Below are experts of layer 4 (counted from 0) of a mixture-of-experts language model. Rows are named router (the router's row for the expert), down (a neuron's output weights, with its number) and show model dimensions 0-223. Each number is 50 + 15 x the weight over its row's rms, rounded and kept within 0 to 99.
Before each expert's rows: "raises" lists some tokens whose logits its average output raises strongly, later layers aside. This comes from a sample of Wikipedia text that the model never trained on.

# expert 239
raises: "ell", "ag", "el", "he", "et"
router:43 40 52 59 47 54 52 65 35 18 56 68 54 70 28 63 51 68 55 63 33 45 58 41 43 34 80 43 71 69 41 52 61 36 27 44 53 36 52 29 53 40 46 34 48 41 60 29 66 09 44 51 40 33 56 59 57 40 51 78 53 27 43 22 63 57 58 58 50 42 57 65 95 36 66 57 51 30 26 60 33 68 52 70 12 63 66 64 31 54 36 38 37 41 38 65 39 37 46 42 52 53 65 52 43 62 70 32 31 51 55 23 27 40 51 55 24 71 53 39 31 48 34 57 38 34 61 22 39 60 40 59 40 30 31 60 71 53 31 64 59 68 54 59 42 37 55 30 26 47 51 71 40 62 34 79 58 62 48 65 43 57 61 40 41 43 61 44 53 66 76 69 52 72 31 72 59 72 29 46 41 68 48 90 59 52 30 57 66 54 66 43 54 69 82 19 37 38 61 60 52 39 59 51 49 59 40 42 66 34 35 20 43 66 36 63 75 44 58 47 14 49 62 62
down0:49 77 43 59 44 50 46 57 56 30 12 46 75 43 49 67 33 22 49 69 43 49 49 78 76 31 47 26 37 49 73 54 49 45 79 44 65 11 72 49 59 41 33 42 44 35 47 70 41 38 51 55 42 35 52 13 64 67 47 36 67 54 46 60 66 32 45 61 63 26 48 47 58 46 44 49 34 59 36 48 52 38 38 38 39 61 50 32 56 59 74 55 18 21 24 61 50 54 40 51 43 56 53 48 51 57 42 18 56 68 41 61 72 46 54 42 11 53 51 62 64 48 34 68 65 41 50 73 25 62 86 56 76 59 44 27 67 78 64 53 41 49 50 37 47 60 75 57 50 49 54 66 52 59 46 64 46 74 35 35 37 68 34 35 48 44 59 46 67 35 30 33 41 29 44 39 60 51 02 67 42 55 63 61 46 48 52 40 62 70 50 48 59 35 36 60 91 54 54 40 46 64 40 33 69 59 34 46 40 41 42 72 91 31 68 54 66 41 40 33 30 63 50 51
down1:81 48 28 54 29 83 48 58 38 67 30 50 51 87 56 76 51 58 79 25 75 40 70 39 29 40 50 40 58 34 65 43 61 56 58 52 46 40 51 38 12 53 59 50 53 47 69 62 45 58 25 46 33 47 46 30 62 64 58 45 37 58 40 45 59 66 82 63 67 43 57 58 57 27 73 44 43 57 40 54 41 57 74 48 38 33 59 39 39 73 67 52 33 31 63 16 62 37 46 43 43 50 44 46 21 99 45 44 39 56 63 36 42 41 67 31 64 81 48 70 55 50 44 50 39 70 44 34 44 22 52 38 61 64 55 66 38 57 71 62 39 67 44 76 77 48 63 67 38 62 18 51 54 60 61 41 48 51 41 51 74 56 42 53 19 53 46 57 47 61 31 37 18 43 49 71 17 62 45 36 53 41 78 45 57 49 57 20 66 35 33 31 61 44 42 80 42 36 17 60 64 45 44 50 61 41 39 48 49 69 57 60 57 49 65 77 38 66 63 46 42 47 51 51
down2:62 44 67 14 45 54 23 62 46 40 52 45 56 55 51 35 64 48 41 56 42 51 43 24 49 47 66 57 33 33 39 76 36 44 50 54 58 24 66 50 41 66 38 34 41 41 28 36 50 80 10 48 63 48 38 54 42 39 51 66 52 25 40 75 51 62 74 47 24 33 33 56 51 66 88 44 62 64 78 55 44 63 72 53 35 48 76 47 64 61 63 19 47 37 41 43 63 65 54 26 50 46 31 50 39 59 56 56 36 76 65 39 54 62 25 43 71 27 71 21 55 31 35 80 32 56 63 53 56 63 48 70 59 61 66 59 60 58 69 74 61 49 56 19 58 57 45 57 45 54 68 46 32 57 52 48 57 46 27 59 81 60 47 64 45 50 46 53 41 52 60 58 66 36 79 69 39 42 55 64 34 57 43 21 27 43 49 49 52 23 39 62 35 51 52 61 62 42 49 66 61 54 39 61 39 08 35 65 33 77 48 69 61 35 37 67 53 27 15 40 51 93 47 50
down3:65 23 28 64 44 47 47 55 58 53 68 43 38 52 49 45 72 68 36 55 57 22 67 49 36 73 56 33 47 48 00 61 65 36 36 58 62 48 55 49 67 68 45 46 37 43 50 40 47 79 36 25 39 37 58 22 61 40 41 62 59 63 24 44 51 70 36 64 55 66 77 56 57 57 52 57 56 72 41 37 78 66 61 56 54 51 56 63 29 35 23 56 63 52 38 74 58 56 30 52 73 51 47 61 77 36 76 79 25 45 66 54 75 69 60 02 43 61 48 58 54 18 83 53 38 53 44 45 56 58 67 39 67 45 44 37 50 66 48 43 54 66 54 83 52 73 72 56 65 57 39 44 50 42 66 32 41 33 65 43 67 53 56 76 29 60 52 56 39 24 54 43 67 41 32 29 50 41 28 45 14 47 38 61 50 52 43 44 66 61 57 56 24 55 65 24 33 61 46 46 43 39 43 42 49 69 31 63 49 39 69 21 36 71 70 70 31 64 58 57 46 49 40 44
down4:39 59 40 65 34 32 77 48 38 67 39 23 23 65 40 74 60 47 41 62 50 24 21 58 53 41 60 61 53 33 45 47 51 57 64 42 43 57 59 30 48 62 44 36 46 48 42 41 70 67 55 50 49 67 35 20 34 65 38 45 46 45 32 35 25 30 58 65 38 54 48 28 37 64 40 43 29 38 53 38 64 31 54 38 33 63 51 35 50 63 54 45 22 63 58 33 76 40 35 51 36 63 44 43 75 67 41 71 63 65 52 51 30 32 32 70 47 52 22 78 55 47 48 48 65 34 43 29 62 67 47 56 48 74 44 48 64 32 49 84 31 55 42 55 40 39 75 47 52 51 42 43 51 48 36 32 66 45 72 32 31 79 69 57 61 52 67 51 55 64 55 64 57 24 32 34 57 51 66 32 90 50 24 49 79 26 70 65 63 56 61 62 79 31 78 34 96 63 55 42 72 55 59 33 34 56 31 51 40 28 55 41 51 73 64 50 46 47 83 50 48 45 43 20
down5:64 50 46 44 71 52 64 47 19 42 63 24 54 13 81 27 57 39 44 39 82 63 49 60 22 34 83 51 59 60 44 47 75 96 67 56 43 30 22 42 55 49 77 64 60 99 29 51 67 53 36 45 44 41 20 51 59 24 62 46 42 66 48 54 59 32 66 60 64 65 63 66 57 60 41 32 59 79 25 27 34 47 70 27 60 55 35 68 53 41 55 61 43 42 56 47 67 65 66 63 42 42 24 57 42 49 52 74 56 34 40 44 49 48 58 63 44 30 45 50 34 21 37 74 40 51 55 54 47 72 57 36 47 49 66 43 55 49 56 48 32 53 65 36 51 51 32 69 56 30 52 54 26 58 45 67 65 40 31 40 68 35 40 33 75 65 35 74 62 48 44 15 42 54 44 56 30 66 37 64 52 55 55 10 29 47 41 58 56 45 31 56 54 59 34 32 58 63 19 77 22 54 53 48 69 50 51 60 48 38 55 61 39 56 41 61 48 48 29 42 48 51 49 49
down6:76 62 67 43 53 44 57 67 38 34 42 59 44 57 46 67 39 60 16 31 56 64 35 60 34 49 50 53 60 34 78 40 61 44 62 21 38 34 57 63 49 79 40 61 54 67 57 55 44 39 09 36 34 35 27 31 56 39 34 71 55 32 58 34 62 59 34 79 10 45 78 50 50 45 70 60 41 46 53 56 51 52 35 42 56 74 74 53 32 59 52 63 74 74 48 70 57 74 59 56 58 13 58 45 43 23 21 58 77 53 62 70 59 46 61 60 49 55 51 45 73 18 73 43 26 57 27 61 46 36 39 25 53 71 49 55 40 68 59 15 38 49 27 41 37 87 44 56 47 52 57 33 62 43 42 54 63 52 54 55 22 62 51 61 26 63 66 48 57 45 22 61 52 49 54 46 49 61 20 58 84 33 26 48 51 42 72 51 51 53 49 66 24 52 50 46 65 52 52 72 31 47 44 24 67 63 24 56 60 64 61 62 35 59 42 56 54 37 50 40 30 50 34 48
down7:85 51 54 53 53 35 31 45 71 51 46 48 55 70 46 44 79 50 61 21 52 53 53 41 52 47 51 34 54 61 30 35 55 44 63 45 70 48 65 45 33 32 69 28 30 30 15 71 41 65 63 65 56 40 57 55 34 71 58 35 49 51 43 49 48 45 54 50 50 42 93 37 51 37 73 57 26 34 85 51 53 19 55 65 68 73 50 30 44 89 34 44 23 66 66 46 61 67 58 63 51 54 66 70 34 61 53 55 54 55 65 45 33 58 47 47 40 48 45 60 62 82 18 46 77 59 49 51 43 39 51 35 68 71 46 31 40 74 50 43 44 22 42 42 20 33 47 59 74 38 81 43 23 59 36 28 99 40 44 40 54 54 46 37 39 47 68 31 40 85 53 50 67 50 37 60 26 63 46 37 41 48 46 48 50 63 52 25 62 49 67 49 61 40 59 34 70 56 65 34 27 49 33 58 39 49 51 47 78 56 51 47 63 64 26 42 70 64 33 48 45 43 37 72
down8:48 32 50 55 45 42 74 89 48 58 33 49 29 77 20 67 51 62 39 41 74 66 54 55 57 36 50 80 37 47 66 53 53 56 65 62 36 48 57 34 59 69 58 49 42 40 53 57 34 62 36 43 53 59 57 54 72 43 39 52 50 45 51 49 51 67 56 29 45 42 34 56 42 43 63 66 46 25 38 42 50 58 60 52 42 50 56 33 50 31 42 36 41 22 60 62 60 14 35 64 45 52 54 74 68 58 65 60 32 63 24 48 42 60 74 62 16 74 36 44 68 60 62 58 44 23 63 54 42 69 47 45 44 44 84 56 51 42 51 40 45 47 14 36 65 53 32 46 50 52 66 64 47 30 18 13 70 82 80 44 50 52 78 58 64 28 68 68 55 55 56 66 47 62 46 40 17 69 19 48 36 44 28 55 66 36 70 58 44 50 36 60 61 44 48 61 46 46 49 46 67 58 52 72 38 60 48 40 28 21 11 18 30 69 66 37 46 77 55 65 44 66 62 79
down9:82 47 45 39 76 43 36 56 60 41 50 61 79 58 60 53 40 66 48 59 62 81 50 63 36 58 49 59 55 57 33 55 57 51 52 60 31 68 38 51 47 25 61 25 44 45 46 63 38 57 32 81 46 39 41 35 53 60 47 60 47 59 55 70 29 59 38 77 69 48 52 68 72 49 41 47 39 45 21 56 63 68 62 51 45 59 57 55 46 31 51 62 50 46 52 44 56 37 33 42 49 60 28 73 34 44 83 46 28 41 50 08 28 34 39 51 32 25 59 42 66 52 34 34 81 58 45 43 62 35 74 50 36 56 77 15 27 40 18 69 46 44 59 42 51 57 45 62 69 69 59 50 46 43 63 71 51 54 34 35 31 47 76 48 39 36 43 69 34 34 51 40 21 27 48 37 32 57 32 52 47 44 86 46 56 67 37 37 19 61 73 57 72 57 28 23 59 40 55 63 50 63 59 44 28 51 79 54 54 64 43 33 72 43 74 55 46 50 59 19 89 24 32 54
down10:74 74 47 48 37 59 53 41 41 48 39 58 65 27 67 68 53 61 79 20 53 38 61 49 35 30 76 57 57 47 54 64 67 51 27 41 25 61 31 48 22 38 55 56 44 52 50 52 59 32 47 30 52 47 53 63 67 40 42 49 69 34 58 28 45 31 48 47 69 62 41 47 44 34 47 50 73 42 25 51 23 54 95 66 64 46 34 50 58 52 65 39 39 59 47 53 36 70 63 38 39 62 59 45 77 29 43 69 89 59 31 47 57 35 50 60 49 61 38 69 63 34 44 60 31 32 66 60 61 51 52 69 49 64 59 27 82 32 59 32 61 55 54 70 52 42 26 22 58 15 53 55 67 60 34 45 49 38 52 73 53 55 52 71 70 43 68 24 52 44 53 47 63 66 22 43 63 64 52 54 15 46 12 47 44 48 50 60 74 63 70 27 52 34 48 56 16 43 64 55 22 37 36 48 26 35 52 11 50 31 38 43 47 75 41 63 53 32 79 43 37 59 47 52
down11:39 31 37 43 62 68 43 58 60 77 45 52 44 60 75 65 46 58 69 50 44 46 65 42 41 32 14 19 76 54 37 50 42 75 43 33 30 38 41 71 48 45 65 35 41 33 63 60 35 44 27 51 45 62 25 23 48 52 77 63 35 78 60 75 36 78 65 42 36 75 49 44 52 60 53 56 21 44 47 67 26 59 56 45 58 52 61 29 60 65 49 55 36 46 58 40 41 70 63 66 67 55 66 44 56 42 37 68 31 50 42 47 59 30 44 44 61 57 58 60 59 33 67 23 27 62 52 46 43 17 36 62 49 25 75 49 60 47 34 62 29 64 60 59 50 31 47 51 21 30 51 50 68 65 65 53 91 63 39 60 49 21 43 15 47 67 60 63 37 71 36 76 65 76 37 62 47 77 41 15 70 78 54 62 62 72 64 69 56 35 37 66 34 26 37 72 36 45 53 51 53 46 61 23 32 54 70 33 52 55 62 45 42 38 66 47 49 53 48 50 63 41 50 40
down12:46 43 40 54 74 85 31 74 62 55 37 63 67 71 56 57 39 56 38 45 37 51 54 42 36 31 14 57 52 30 57 52 52 62 47 67 45 42 53 49 59 32 69 60 61 76 43 54 30 52 40 50 21 65 41 25 34 57 62 66 56 30 73 51 57 52 73 66 54 32 47 54 54 39 39 66 43 62 66 36 26 45 45 41 73 81 78 23 47 33 19 76 56 65 56 47 67 40 48 56 74 59 47 47 49 33 44 50 34 42 49 55 29 72 60 68 28 68 71 53 37 51 46 57 25 64 50 32 35 63 70 54 62 63 33 24 49 41 66 49 20 38 60 48 61 69 47 35 40 70 64 45 62 21 41 48 44 80 48 59 40 30 24 38 67 43 36 59 46 50 61 55 22 34 59 63 56 61 64 63 33 38 34 51 53 17 33 52 46 65 36 60 41 72 54 31 41 67 65 45 35 43 45 60 25 42 22 41 57 36 68 49 42 44 27 73 73 49 49 35 98 70 31 28
down13:53 74 49 24 89 38 42 57 49 52 16 61 56 55 35 56 39 58 48 26 62 41 71 29 64 66 45 57 47 63 50 64 60 26 51 54 38 57 28 24 25 77 52 81 56 51 40 32 55 44 43 44 63 31 24 50 39 54 44 30 38 29 18 55 44 24 39 41 29 51 54 60 64 44 41 67 73 56 45 38 57 58 69 51 38 88 68 52 50 72 47 75 53 45 43 63 50 36 79 22 68 49 82 30 32 43 58 34 91 67 64 58 53 55 29 49 73 56 67 38 51 51 53 32 48 30 30 59 47 51 69 61 59 59 56 37 61 61 46 60 33 36 71 51 43 52 70 53 42 49 75 58 47 68 61 72 65 34 64 55 59 56 68 65 47 52 66 58 44 31 56 35 55 59 56 64 36 39 21 55 75 25 63 54 53 63 55 50 54 45 43 38 48 32 54 41 62 46 47 49 22 51 44 62 49 25 11 58 67 41 26 51 22 21 64 66 72 40 78 54 31 58 39 37
down14:71 54 46 68 13 62 42 30 27 47 72 48 45 73 50 63 18 44 41 27 75 46 50 61 52 56 26 26 25 64 49 41 75 45 53 27 43 43 40 48 11 29 67 47 54 29 56 52 57 67 47 59 60 36 37 28 66 60 54 68 61 34 52 31 78 14 67 51 42 39 71 25 50 18 40 36 62 46 78 43 30 62 65 25 45 58 72 46 63 50 25 64 59 46 59 34 53 67 44 49 63 44 52 31 38 81 34 62 62 60 60 34 36 57 53 39 83 33 68 56 51 50 45 42 49 73 49 55 39 56 53 28 64 59 39 53 50 17 46 55 55 79 22 63 41 46 71 36 51 42 66 39 37 47 61 59 61 53 66 49 83 52 72 48 44 66 58 57 60 52 51 60 56 33 29 53 55 69 57 17 74 67 57 78 61 49 54 67 40 41 25 46 40 21 32 53 58 37 83 63 42 75 49 38 53 51 61 39 48 43 31 41 35 56 50 37 42 48 39 42 60 43 60 76
down15:51 42 77 63 43 37 40 40 46 60 37 60 68 80 52 49 56 49 56 51 53 29 66 62 44 63 42 39 38 46 36 42 11 66 45 37 65 41 44 55 55 47 51 56 58 70 64 64 58 52 30 46 70 43 38 81 40 75 00 43 43 41 69 47 52 75 75 59 33 48 45 50 67 65 32 43 49 69 58 40 60 28 33 41 35 45 28 47 43 94 49 53 32 62 50 61 48 36 33 57 62 69 54 30 53 49 56 26 62 45 40 32 43 65 31 67 26 58 54 44 29 86 35 69 19 47 53 66 46 70 62 57 61 76 56 41 59 52 43 66 58 67 68 62 64 74 30 33 85 57 62 69 36 59 45 38 84 64 47 49 65 49 39 40 58 50 53 44 52 21 41 38 13 62 63 64 72 41 49 42 53 24 34 51 50 38 47 37 45 89 46 67 44 49 52 62 50 41 64 52 49 49 42 69 48 26 32 42 66 30 55 33 62 28 60 68 42 36 19 49 35 47 33 46
down16:45 65 64 64 25 59 42 30 32 65 59 70 34 57 52 57 28 35 44 53 53 60 52 52 28 54 43 56 63 41 49 59 29 55 30 65 56 56 67 34 56 31 39 69 40 70 50 61 29 14 55 44 58 32 31 61 62 59 31 49 57 57 48 71 49 50 43 39 47 33 59 35 52 56 68 50 47 65 18 59 47 83 60 35 23 36 37 54 71 51 55 38 48 46 46 46 68 58 67 69 26 49 31 73 19 53 46 23 35 59 50 39 63 55 67 39 54 49 52 58 73 64 51 34 15 87 49 28 46 61 60 85 40 32 34 44 68 58 47 43 78 66 53 56 49 36 80 40 23 63 56 46 57 49 55 20 36 56 43 63 44 53 47 53 73 46 38 38 53 58 68 85 56 60 47 49 76 22 63 47 69 80 42 36 62 44 53 71 42 63 34 55 30 40 32 68 48 39 76 14 59 44 42 40 52 32 45 51 72 37 26 42 48 80 40 26 44 52 67 67 52 87 61 62
down17:44 67 39 16 54 63 36 62 43 49 73 59 41 27 58 54 14 70 58 46 54 55 45 61 56 48 42 45 60 55 44 25 49 99 30 30 41 85 57 62 46 59 65 45 63 50 66 41 31 41 47 52 35 47 48 34 44 50 48 63 36 46 60 55 66 46 45 36 76 52 37 42 33 61 51 41 63 35 54 49 54 63 28 44 39 51 41 61 43 73 28 76 77 82 57 33 68 45 18 52 22 63 51 67 71 37 52 23 61 43 16 56 44 53 54 38 58 30 55 49 27 35 72 33 56 77 55 67 32 72 58 43 64 52 58 71 39 52 29 60 53 86 45 29 58 54 60 60 48 53 50 58 34 32 56 48 27 45 40 48 53 53 26 67 56 72 50 41 50 33 71 62 47 61 57 33 63 21 41 54 34 64 35 43 51 24 39 54 46 27 53 25 35 34 82 31 57 58 47 63 46 36 48 73 42 39 46 41 11 42 69 79 61 44 73 50 46 52 23 26 72 36 55 59
down18:58 24 51 56 53 48 53 71 45 54 30 48 47 61 42 69 43 18 54 59 67 71 37 70 65 58 67 51 44 78 64 55 48 07 49 39 56 48 70 70 59 35 37 32 50 49 40 48 40 39 44 47 72 65 51 54 67 36 53 62 48 27 42 44 72 17 48 36 42 25 44 44 72 84 59 31 70 56 54 65 38 70 44 42 62 38 39 44 52 19 50 50 58 48 49 74 57 57 58 55 44 69 45 59 03 61 44 69 32 55 34 38 39 74 57 38 28 73 36 28 54 52 64 34 65 17 50 49 53 54 55 37 57 61 57 53 44 58 53 55 28 49 43 31 38 43 53 60 46 63 44 42 64 32 41 38 81 38 27 40 33 72 81 39 80 46 29 39 53 81 46 36 35 51 66 47 60 57 68 22 69 34 72 58 56 36 25 63 52 46 43 38 28 37 33 66 33 45 52 34 56 68 73 53 71 61 88 68 39 47 34 35 73 78 28 47 48 63 54 59 32 34 47 40
down19:43 46 49 26 54 54 63 36 31 53 59 42 51 48 21 54 63 22 90 54 60 44 66 37 36 67 79 57 45 40 52 75 48 45 38 48 36 46 38 53 52 55 42 42 28 36 38 52 56 36 57 63 62 36 40 46 43 50 69 85 43 57 37 77 43 48 34 48 40 47 20 45 58 60 48 49 53 65 59 55 62 55 54 37 32 24 63 77 61 56 70 52 27 57 45 61 66 22 56 66 37 54 55 62 70 36 61 54 41 53 50 73 51 25 45 12 59 63 32 50 59 43 62 43 64 49 34 56 78 34 16 56 66 08 79 60 61 53 41 54 60 36 56 64 68 34 49 41 83 45 61 35 39 51 68 41 43 27 54 51 29 56 58 86 63 36 39 28 59 22 48 37 44 46 46 59 00 45 38 51 25 60 23 30 51 63 28 61 99 77 41 57 65 66 61 54 44 70 70 35 30 30 49 40 64 57 57 45 58 45 62 45 51 58 54 57 52 62 58 59 49 65 38 43
down20:42 50 30 60 53 37 49 43 37 67 55 49 75 77 59 38 47 49 57 87 45 44 50 66 66 77 51 62 25 48 33 34 51 53 38 62 53 44 86 64 56 38 45 60 62 40 56 72 77 51 13 58 51 77 82 26 30 85 52 57 54 47 63 39 38 72 48 62 49 52 66 36 62 42 57 22 50 49 42 50 09 54 41 53 48 34 45 19 38 42 28 52 45 61 78 72 50 48 53 22 55 57 60 42 26 36 46 67 57 39 51 42 72 67 26 34 56 54 41 57 53 34 45 56 38 87 52 59 53 49 43 29 37 52 61 39 46 54 62 32 74 41 31 52 60 59 56 59 49 73 38 43 47 46 41 40 59 59 36 71 42 15 30 61 20 42 47 47 27 32 54 56 34 48 36 46 63 69 39 48 42 34 15 68 46 40 50 55 35 51 64 55 74 68 26 31 25 46 50 61 41 62 78 54 74 77 47 61 31 42 54 66 49 55 27 86 34 70 36 56 39 49 34 50
down21:25 25 59 37 29 49 51 50 76 39 52 63 62 71 43 54 69 53 59 76 48 32 38 51 43 34 62 34 38 49 27 36 44 64 31 31 42 52 76 54 31 36 23 97 48 31 41 36 34 37 26 43 66 58 67 68 40 64 47 65 61 60 43 39 45 56 57 61 61 44 41 28 20 43 48 56 19 61 30 47 41 39 71 37 52 38 35 49 83 41 63 68 50 77 41 81 75 53 30 58 57 35 51 52 47 37 67 51 50 72 41 57 55 56 58 48 59 41 49 34 32 46 60 53 56 73 53 75 30 75 60 36 37 42 74 81 68 52 41 30 36 42 64 56 26 28 36 43 72 56 56 63 52 47 74 70 48 50 49 52 44 83 31 49 32 63 18 47 32 29 55 45 47 74 39 62 52 44 58 76 48 41 62 39 45 58 51 74 37 64 71 53 65 81 66 49 39 46 58 41 59 46 65 38 42 60 38 63 58 82 46 43 62 52 67 21 61 22 41 64 50 15 42 53
down22:30 41 43 55 35 80 37 38 59 72 27 26 65 32 75 50 43 51 50 51 36 52 50 42 66 43 43 36 41 44 56 28 44 68 19 38 58 53 28 73 48 53 45 64 44 57 48 19 35 62 43 21 64 38 61 79 48 12 82 72 77 72 48 74 61 51 45 26 69 36 48 25 53 55 54 62 58 65 53 23 38 47 23 64 72 43 48 46 28 38 41 60 58 39 44 50 74 44 73 43 68 40 66 36 43 57 55 69 40 21 72 61 56 24 23 64 58 62 23 48 57 79 58 57 42 64 52 70 64 52 30 59 50 62 56 68 38 45 38 39 58 53 62 64 46 16 58 41 79 45 72 51 42 61 44 74 65 57 56 43 53 62 43 53 30 37 52 26 68 47 56 62 19 67 57 43 47 26 45 75 45 61 46 82 47 38 43 42 57 43 38 67 68 55 56 48 64 66 38 70 52 20 28 50 34 66 43 63 59 47 43 72 69 82 36 50 38 58 49 39 49 60 42 34
down23:34 51 42 70 44 59 34 32 54 41 63 56 45 67 77 43 49 50 49 58 36 65 25 46 85 47 57 29 42 41 55 40 69 38 37 47 74 36 54 56 29 23 53 37 25 65 56 73 69 58 22 24 21 46 57 35 47 74 49 59 79 22 54 45 71 48 42 58 63 44 59 61 68 43 44 44 84 41 56 43 30 64 34 74 35 25 57 38 43 45 63 58 21 56 54 47 43 65 55 36 68 59 51 38 53 67 52 49 42 58 60 52 71 54 37 39 33 55 37 27 53 35 78 42 79 57 32 56 61 48 41 52 34 38 65 67 43 35 67 26 40 45 46 22 49 37 72 30 56 66 51 68 55 68 20 32 63 39 37 43 35 41 36 72 13 50 62 33 54 67 39 40 97 50 30 62 56 41 53 55 28 60 33 52 44 38 35 51 43 55 51 57 55 31 49 58 72 30 66 81 68 20 68 59 84 52 48 59 61 66 39 51 53 64 16 32 52 58 57 55 37 44 59 59
down24:35 70 72 45 54 37 50 81 57 56 25 57 45 46 64 69 55 52 57 65 55 60 49 47 30 56 63 06 56 36 41 62 54 42 61 47 06 51 75 40 46 49 72 44 36 58 70 37 68 33 00 72 53 41 42 51 38 43 65 62 58 57 54 34 28 44 53 59 38 67 58 35 45 59 59 65 70 59 57 41 69 50 46 31 51 73 45 48 26 46 37 71 47 55 72 66 37 39 81 47 50 08 56 44 44 49 29 65 68 50 52 50 56 57 38 53 38 39 66 70 07 57 52 44 52 37 69 52 60 72 73 58 49 57 41 44 49 55 37 50 52 25 33 70 47 54 65 71 50 51 45 39 64 57 40 56 67 44 35 58 44 63 36 51 41 44 47 58 54 31 73 65 61 74 52 47 71 35 70 57 49 39 41 35 28 64 63 47 40 70 07 35 43 67 20 81 57 25 32 44 61 26 57 71 06 69 68 45 44 41 51 66 56 53 72 64 44 37 58 40 52 67 57 40
down25:60 42 32 43 69 34 49 36 61 56 51 51 33 58 51 56 77 33 48 77 44 38 54 60 89 38 49 51 70 65 54 60 56 53 47 69 30 49 21 73 59 67 47 53 29 71 59 50 46 63 29 51 84 40 22 46 23 46 51 51 42 29 45 56 53 41 56 51 55 05 34 67 87 52 43 66 45 55 37 46 65 71 53 49 32 69 55 70 63 52 76 09 34 41 43 25 43 51 61 35 55 70 49 60 58 23 51 16 63 53 39 75 45 28 51 43 51 63 74 70 43 45 52 35 71 45 37 50 36 29 42 37 65 42 56 44 73 55 56 38 36 35 26 51 31 72 33 55 71 43 62 29 74 41 48 24 28 40 67 62 27 40 54 53 45 63 67 41 71 55 73 57 43 68 52 51 77 46 40 15 33 79 38 52 64 36 32 50 65 46 42 41 69 68 62 40 34 47 28 35 68 55 50 55 47 55 41 81 58 51 43 51 57 43 44 39 65 51 46 49 42 42 86 51
down26:23 36 53 51 58 37 66 39 30 39 66 35 40 54 66 44 73 59 59 41 49 33 41 51 46 41 13 44 73 57 46 35 39 57 52 28 70 52 37 48 86 70 66 60 61 20 60 67 56 49 63 54 50 45 57 63 47 23 56 64 42 51 61 49 73 74 35 79 44 55 64 37 17 38 40 62 65 44 51 59 53 40 53 61 33 67 71 50 69 51 31 64 49 39 60 41 26 62 41 48 17 56 51 39 52 35 52 62 44 41 59 24 62 43 41 55 48 64 39 60 38 54 38 54 56 66 59 48 45 43 28 17 52 17 28 49 71 45 43 58 63 37 19 49 89 37 57 56 36 30 45 72 66 67 48 68 48 35 11 55 51 46 69 54 50 23 56 48 42 33 30 27 43 39 47 54 46 77 63 58 62 52 77 32 55 70 59 79 40 44 53 36 77 69 68 51 62 48 41 84 44 26 39 40 41 30 69 57 43 73 45 40 86 72 67 48 35 63 39 69 71 44 51 40
down27:51 43 21 70 51 39 12 30 55 72 38 32 41 70 56 57 60 64 72 37 64 58 57 33 52 52 26 62 59 79 42 53 38 45 41 48 58 38 26 34 37 58 55 54 60 51 81 52 73 81 64 38 37 53 54 21 61 60 49 45 58 68 54 72 37 80 64 51 31 53 33 52 16 82 52 78 56 60 27 31 73 52 48 76 21 53 21 28 45 70 71 71 39 27 49 41 45 48 37 51 55 66 45 64 52 50 37 58 14 48 49 81 43 46 33 62 15 73 52 34 54 59 37 60 53 81 57 42 74 58 58 56 38 50 68 50 49 59 19 45 45 52 50 72 40 70 32 44 62 50 48 48 58 41 44 46 50 55 29 65 50 34 63 25 80 34 54 21 79 46 75 56 40 27 44 50 41 44 49 56 47 75 74 51 57 49 54 68 41 67 43 52 51 39 40 59 65 64 55 40 49 64 41 57 47 24 53 37 53 49 57 45 49 55 39 27 52 32 55 49 30 41 24 28
down28:56 50 42 60 16 69 42 27 52 47 62 45 65 74 61 57 66 60 39 50 62 63 47 56 55 66 59 47 65 39 72 26 70 64 53 45 67 45 56 61 44 29 52 57 57 61 52 14 74 33 77 59 28 64 58 33 63 33 51 57 68 54 45 31 37 51 56 64 64 62 76 65 37 51 44 53 45 12 48 60 41 55 11 39 52 51 44 37 76 46 41 83 74 38 72 60 63 58 46 74 72 39 43 69 71 63 43 40 37 27 56 71 68 40 64 26 45 55 56 31 57 33 48 26 21 59 25 39 69 25 73 70 54 46 70 51 44 50 54 19 54 62 52 68 51 60 43 44 18 20 52 42 58 57 58 58 54 28 54 60 34 42 31 39 33 33 55 48 75 31 28 42 47 49 48 54 78 32 50 38 53 22 46 34 80 45 35 36 29 69 40 54 30 48 81 39 63 58 76 51 52 56 50 60 67 43 39 40 35 52 67 52 46 33 73 55 60 60 70 29 46 28 26 47
down29:13 56 68 49 53 50 35 49 51 48 63 73 28 66 45 75 24 37 50 71 75 67 58 55 61 54 48 51 62 23 38 72 46 50 36 58 51 62 30 38 67 30 46 44 38 46 47 58 45 33 27 25 62 58 18 73 55 39 54 66 61 51 61 54 62 44 40 58 39 78 47 41 55 71 53 76 59 41 55 42 58 32 56 24 38 70 38 65 57 45 40 40 84 17 54 61 58 56 57 38 21 69 54 42 45 46 56 47 44 46 44 46 67 50 44 56 58 47 51 44 46 77 54 50 65 58 44 59 36 26 23 35 43 62 72 56 73 47 51 43 61 82 72 53 52 00 40 46 57 21 85 67 67 41 50 51 46 59 48 77 42 41 63 44 42 17 32 73 29 49 62 60 38 56 37 39 53 54 33 52 37 50 67 25 33 50 58 64 54 51 45 64 16 85 34 53 67 62 35 38 05 65 56 47 43 67 78 61 44 42 44 34 45 43 62 38 40 58 64 53 31 44 63 72
down30:47 33 73 46 57 42 44 57 42 77 47 56 55 74 34 51 77 52 69 46 36 55 04 67 65 61 45 46 60 26 66 54 33 69 39 63 54 54 41 56 54 44 23 59 61 41 43 43 66 58 52 44 58 72 29 43 39 18 13 39 56 45 58 47 49 45 36 44 48 53 28 50 43 63 41 83 44 76 50 36 15 50 43 25 40 61 86 66 59 18 76 72 43 07 51 46 49 53 43 68 43 57 65 61 49 67 33 74 37 42 36 65 37 40 56 63 42 60 37 63 47 80 60 59 54 30 69 49 53 57 67 36 54 30 43 56 51 74 53 46 49 41 53 83 53 44 55 62 54 52 50 67 30 26 25 45 65 27 53 65 49 57 61 67 61 47 39 57 47 50 28 52 36 43 43 53 36 89 45 84 27 58 69 46 74 50 21 58 72 65 50 44 51 58 51 68 49 33 57 73 34 34 60 29 60 66 31 57 63 50 49 34 61 42 67 59 26 40 47 33 34 45 49 19